{
  "activation": "gelu",
  "moe_layers": [0, 1, 2, 3, 4, 5, 6, 7, 8, 9, 10, 11],
  "router_score": "softmax",
  "normalize_top_k": true,
  "n_head": 2,
  "rope_fraction": 0.25,
  "attn_scale": 0.125,
  "init": "trunc",
  "init_mimetic": 0.5,
  "seq_len": 256,
  "train_tokens": 319800000
}
Below are experts of layer 8 (counted from 0) of a mixture-of-experts language model. Rows are named router (the router's row for the expert) and show model dimensions 0-191. Each number is 500 + 25 x the weight over its row's rms, rounded and kept within 0 to 999. Numbers have three digits each.
After each expert's rows: "comes after" lists some tokens at least twice as common just before its tokens as in all text. This comes from a sample of Wikipedia text that the model never trained on. Tokens count by the router's weight.

# expert 49
router:445509498548511449480503491508531518464492516471488494489503476508470529464499470476488475484481542472538489502482538489520506469498510517527507520521496522489505483535512474512486495474503491498477507492465470488507482486556522474522443516514567503486457492494533564527497493491520484512429515532524532521554486481491538499503525496495508521506498506503548490499519461466495476523550497467528488474492545500483502479508478507523521496497449443542457489505499480502491468514508494551553484499507511525495494521461480484493516475472546470489476518529462482498513520519474522499
comes after: " C", "c", "l", " L", " l", " V"

# expert 57
router:498532483453488526545523508514526538518521528509451529530506519489469529461489492528485488505534492491475539489488523484502503504509441503455473494499506474521512527468515501552493520489529534520472486539469477458528517515509516472467538518484505515492488498502487503503487506456486463470488485495489523532516543493458532481483480477518517483510491522525492476508497487455517476455558446544531550500508501508485466488487497520515453481521474493506544457493488497489568485475492462499489520459513503529489531495515490506486524472530486480522532552478516461512524534478476477499
comes after: "-", "|", "S", "\n\n", " D", " I"

# expert 24
router:497480513515519543490513480441504522527521507488527523493476485494487467495472490479497508510502493473499478507440551576485519527511532484537523505488502473515473485529504482532467514493529579480485542482482474500478509455500545481517495483521502499516482502483509461507477492509463494474546534476449469554470494534471474456495513486517481530503550487540484535543490525501516516541515522522524526508554524484492501509517537467464495474487506511510531488480520499477472528456485477513484522482485489512504467509530480469532501521490515463480505473504529478486485481469484481476
comes after: " |", "–", " ", "0", "4", "5"

# expert 72
router:470495524507545482495580480514527524491470506489539474466524509509491457498512463465515484495501468535500489543518443454523515482485498471483512478481502505465503506492497487538513503519480542507482465526497506541489472529487497494512518500514518507499523476475490536539469484496515483494419462494479485551528493513498513515478512494542500514497534484472519505494501489507505490480566505526521501472453486476527456535463477493481495495506468484487522493498510564553491491487482517491481516526505482494484469508556468506477507552548535452482527476476529501485522487515504505513
comes after: " g", " G", " p", "h", " t", "g"

# expert 40
router:548522514490462505480501507512486529493446485484497488526460509496492521502481512513492533501526458536477530493489489520486519501475488476488488496506484488546519460524479491525455506501482465513548469513500463531538448508505492495502492509513494507525504535463516509514504487510535509498498488494457500511522502509540496447505461555542522507541536547452515521483510516472479537514467513498510492442498454489473484512538522534508513513481502532504512477461541542507548523455530498506501484523475511511518513495504456544526490487431506453485536475514502468498479507509463523459
comes after: " R", " D", " d", "w", "d", "b"

# expert 42
router:489503496525513496494516537481514500527529488512530495465524464466493466515502499459504548530506532533536533488489469509513488499518465463505520489469502500508508522491514506523497487529521541501458480523439501516534496494486471470525501505549546498527513512515502495516480491484467499488458521516468496508457481528505494492491486516491471525504497496525478458532474493458478474486541476512522539485551521496455525514502480549521542524538507482478512537503495503503508494510476468489503513494503424518467489550489463520544522556488487449515500532475468504503465449453502487461
comes after: " h", "0", " c", " H", " m", "5"

# expert 30
router:483507532457479468490539498533507526520515480530498505513492498476454494474443472499504483481543488485541449542504498518535480470494503473482485488532527548476535465502485494512482468456524530528467496511487474473497500479459484487485490501505505539503545501498516538480485569507496462460456506497500484526536505517471517480528486478511498503512497491528469460495490502493514524497548518554519552476463532469513518483489486416486500482511510486516518502488544502521533478522528530511515505535518522517461537500476507454512500495516518476495545464493472511515494497515470482503
comes after: " S", " Z", " I", " N", " C", "S"

# expert 68
router:504467446474485510512501503522468538519556523510540490484497478533488475498504491486477456454461485528524526473551521480514500520474498488478515463524486561468503551502489488488479490476502506519540513519491448456493480487505442541520480457491515520479442488514513447480552506487555505517525499478490490444505516500548451514504478515502496522476507488498520518484523484512531507477464494475487498468497487487500542485490478497468473515534535556556502471507468480516510497519474507489521476514533502500546544514480503484508503498476488471503499490521485498506527478506517519510
comes after: " (", "1", " ", "born", "9", "–"

# expert 56
router:517535508536534484489472490482490507508548505493505507500463501472534480487507519525502490473537556532473488492490518490529469464539490562520527443456472506507483516482495476473514473478526490512498508528538516496499512515506485490486485495472513500463479512505513479524538446477515509471488524479536516503518508517534479506488494531528476493456490488508555548526474518477506463522482548484460475533526478496467502476492458490494482493476523525525526531494506468514467479523452492522490529538493499460500544526443521518522530485495470476476486489539474490535495474430486511495
comes after: " of", ",", " in", ".", " is", " to"

# expert 35
router:516510516520545447542482519481483507476489507510477470508444479473475541512497525517542530509492530497539442490515539514534474500457520510526513510495494530501504446497544535482479507455527477509481498463513529458471484472539509523482522513518525478500510481491497512508522514483480473508493472528488504528529497470480531533543490429476458491488516504472536537491484531512532518490494529488505487469507508491506505506511480560496513459525519477501507475492493486492492517535511457530478466485501497489499492465518458454507520471475542498532483522486469536468508569497500524497
comes after: " ", "v", " v", " app", " pr", " com"

# expert 11
router:459511519501492505506504528508465489495490529481445516483446501516513482494475526486526504543473482487518507497489507500524498472545481541478483490492497528532475492570475510519502501498488533499493561503502481542534489474525491458536532485524519467489448485505519481506475451495498486515478503523472497515512507538470529525500481483471548519538497502486502483543470511476499519496563511477508484521503545485461505521542446529535505529480483489485488462456435476507583495514507483470497476483507495510475494508488466480527479519493509486510479556477486491481491486506489538504
comes after: " F", " f", "F", " R", " b", "f"

# expert 79
router:486496505535474473502493470472484542506504465453448517526514485499499493523502507498459526544533489455520531457461473460528506464524510509518485500495548519521548510493530522528541496485503521544486475466479476473494484480516521496484525529489517459464437517511485496464490519482467519497506529498475525525499460556452509505555490505527474517476529486520450533482495491464505503496459492508528483511505528494454489492497508503466487528481457484547489548502529515511469488520536511505496495495490469526460499518480494478511512517515539461506549499484506527488485525489526507531
comes after: " C", " |", ";", " |\n", "|", " c"

# expert 41
router:487487513446507467510494522444542474511492512528545475477480510488443486543514459500532518505480472518528513495523478531507505519481506487500523478518470509478478508501507531449483443492521520468500474557517511528489520486535458531506515466505513522528547510498478458468454541499528524503519525500529470469490520505503566505490494497516502498460496516511468489535462530519465478482479467526475518524475521528502486540508540497485504501504508515510480487538506532510488537494493535466500548496510458487538503508514475480488464529518500529517459519513528487490473472458474492536
comes after: " ", "0", "2", "1", " $", "5"

# expert 32
router:528494514446490491523473485476532494500532477522500516524504426492504493502536497513505505511487477506522516504455507496485483448498479511531505500517496563499492513475508467472469453475504530519511491519511536476526535462469515487511481508533503522559520530476530484447503506513501497511499507529561490516460475516502541493486491490465484524476482510530497516538457538515510499474478506468524539511501491464508492528533483516495511492538510526522467516511511503464492503509451514496475510486481485528519480512471474474508506550479580494480496500504523534412520531476498468499
comes after: " ", "1", "3", ".", "4", "2"

# expert 62
router:508457485479528478537495489476538457492480526495543466518526519472470521568517502502475535485500508470452511509500465508494458510477542522543508498518483490471511506465532521484516504489525468514478486479545537503480465501486493515458544521466516487504555473504482477488495515475486506494500489489543525496494473512525518466495519510480447475484474481519485531551530476509497497468473517541475459476466478511504495515475494516511515503511521466523492580531493506447541483475534533498506527548496519504475539487469508502498490477484535508534498516525500524497527468499484493537
comes after: "it", "os", "id", "et", "in", "ac"

# expert 14
router:532473492516479540499458538502500475470499533508515501521495477541478480474547507544520532501489485516463483489462509505522519466536565503515507511536484502511455520518499476500463477487546485516506462519530475523560481465502495475496458491481476529536556516506501476500475485508488548484505481567525489513521494540461549551455490531523483522494501493483483533493509475462478524478482497474443502497536554499454492524492485487488474522489533479525500477471505456478487484498502522515508468488531529496518478504464509509504449501507513470496504505518484531507527503497505501498
comes after: "2", " ", "1", "0", "9", "8"

# expert 45
router:504510514494487536497472498513535452516468482489515487565493485493511537547531543525488527522479488531475543528499516488518497536475496506470510511497537499526493499504502509484518479470483499526525518483524488507526488514500491508457517487480480503501512512457505448525494458499499512510547480494504508475528481487457549517500483493466500512503499509460467543527497532486487526520529497472466450512477524490465502503471551531513548489494525471549502478506496505530468497482508515450446469476441510495517521471510464517470482544480568486488498489522460527492485524458493449503
comes after: "2", "a", "and", "4", "op", "end"

# expert 87
router:538505518472467523543506481441530479492523538528497502487508477470501489503518499473484478503465460519516533501492547496545481533510555508514505490521484507518519512447468459504464473518478518496493465508533499499456503514455443472496509525492525451525490484499473485527477508514472560532560501530480476510494467513478499525507483499522525552532465512468470505525485534545456482480518492503520464481497469497482480496502480501486495471467529469495537551507507495499546521495532509461476482542490479472489493537496502492522540491511513508500496518461515509498490462466510487533
comes after: "1", ".", "0", "3", "7", "9"

# expert 20
router:531491487485459487505502467524481513521503515505468521508511475511507496512515527519497536512486537513502545515507496582476511520493522508483535497505539498484512540516528514527499490514496547454453492545498511479488525522505523541523489499496500476527499502515523478469493454486508514471514525537471498589489479466458481502495494488488475497454539488532503513466507503495505503506446497515523547506516489482493493536462487468492470527515489512536532469494530466441446501543513461497453482494503511526521481504507504487532486519493484457461504516491459504441510462502476479511
comes after: " ", "–", "0", " |", "2", "3"

# expert 0
router:480445554513537556491459506516477469503510493489548520547506489504482464505494527524490513507524489513502519493496486490499475513514538492530488538497533521513477492493493510442532481498485494501515550467507526494494480514459496540460465484533492497487484475455496486502530502502509476497446481503489510502501461473518495514514492518542549493508452504427513472492519477514446495529554518483512522444459451501511520495490480536498522472513521533488512502501510490506515526512512532507473486526540494502446479498460457542498500482511524495481467509490507450515458498512511459512
comes after: "i", "u", "h", "an", "k", "-"

# expert 65
router:511526537526509470541465463497449534495484507492475489496516470485509499482504483490509466481487496499541477484520517504508489505489469510431499489488498531526545500480455488541516533497492505524526524510468477460457508498519526474499476486487505481492476517493498526502477521504549439514452475479522458527504559484543521495537484538510540520489538527498503501474488532527501514463483489544499488551495515503491501499524516477487485485513476527504514469490493510536505548485453497495538471495526485478485453530533506494445554471561459500467489502506487510502498483456501501479
comes after: " M", "M", ".\n\n", " No", " m", " O"

# expert 50
router:516493480541534501506533531506499521467460466490507507516500484522478541487480502478500505541493513488513472543473503506507475430529478529478486495489484498516492488507490476500528514514511479472448491497466487512509441496498535467495482523547531512484485493491516534512491501500458475505486498533490527531512489543488535486532489508493515528520466527505554494483491477424495542517573502520546505441468541490493500517499465495527466527502479485497500492479479505497528491497495500496492501502461527512480489470506469492496522488525553476521493510527480468428506571530505525484
comes after: " d", " D", " V", " Ch", " ch", " C"

# expert 52
router:512549554465496475520512494463490493516498485496512516500477506505470536517502461513518527466522458543447514523499493495479450534476467513548499534512468468497499517521521513514506505526533485458499500460484519507508546514516447490520496462516522484530502526471513499533505462509515486511523493473532483504481489473541488498475513523473477468517460516468498497501494493466513515508482439489516531538513497500520493503495507515476501499440522541515441530538506535456495515504530463486471480498498524440555508451519512560467516482504493516516457503523491483511486508499535501510
comes after: " of", " with", "ing", " to", "ed", " on"

# expert 47
router:524499500495479539538478518534493486510516474501493469487447539462510457566468549505505548531535492483503506491477536517498518483515539480452519503529505499520513487517501472518548477528512488550501480483497518506530463509503468481504488520519475533461551511483509455463483518457474461475487501480477478491511488534508493506515491474480508486501527489507496459475497487511500518494511489539497546484486522508476509497480502446493489466466523495527501476476481472524528546509481536540453487490515513520446468539478486488524462532511494504473544511525514461516473485532544483515
comes after: " T", " S", " |", "T", " in", " the"

# expert 18
router:549498482405506514512455484491515455481489502502546517524490503477503478496536473497485493468497500498436552496492476470476502525477521511508492483473489499507487551480482519502490520524468481503497505477515510515507508535542463443533522475507473502522505531502505486517496505529505547480532501505561486424500530485545474520492477547510487505547480486511500501501483526532478489547504496489506480525532462538520468535498461493501476481475515532501494481512503515469512495476513503498524550481488485484528504522514508508477544445513514497467481468493524483518485471462470503514
comes after: "1", "re", "le", "y", "e", " that"

# expert 53
router:528486486461469513490538476510488523505508545524471520493511503529474483455513505484465452552512487504484507534492512504512533487514475494507496464516463499526507487504509442539488515494513549484530462559469522471503484457515503479483499502461483486490471506460524513518480487524486501507511516539492475546484544488465498536517505479482513525499490525470542493510479507456462472504532484485521509453560473461515531519492516482519473522499495490507543485495498493522471468526511486474526504515430500514516528543525460465509512506545476506482495505532497524472536539526478461525
comes after: "1", " (", "2", "3", "4", "0"

# expert 19
router:539466534466494503522481487523469523528462476538524513489493482477490501495490506500481505460505459533490495474495490495534514523443473457510518510478479532526515522543466464505479484480513492502512489492506536469516523499459523508506458521473557459487474533463524494433532503501528494518495471506538526519504498514523525534493483554526493525520471498514473511481496498462534483465506518497470532505499496509496452455485524465539478517544536479464519504475495499514512496522522513541466483491538533438524484506501532522475477554523480503467483485501506493507500458460522516489
comes after: " |", ",", "a", " the", "o", "i"

# expert 69
router:517487512499525494498494534531491469480463487562512494482520484453511528543512502518479477471476485516498479472493510510525479529501473459467509532536523516516500535504477535481514492482510540485519509453507512498505517480461489557524488476500499512521521479464508505464477534525524439491473477510470535504500492466533528530478536515497503506523525533511490464493525535533522510435479555503513518525464486474512481488507511494504494528463488487503481494496514522510525474487579516531479466459496493477495506500515513459519411464517475504477492482483488487518543487519526514520
comes after: "-", " |", ",", " \"", " of", " and"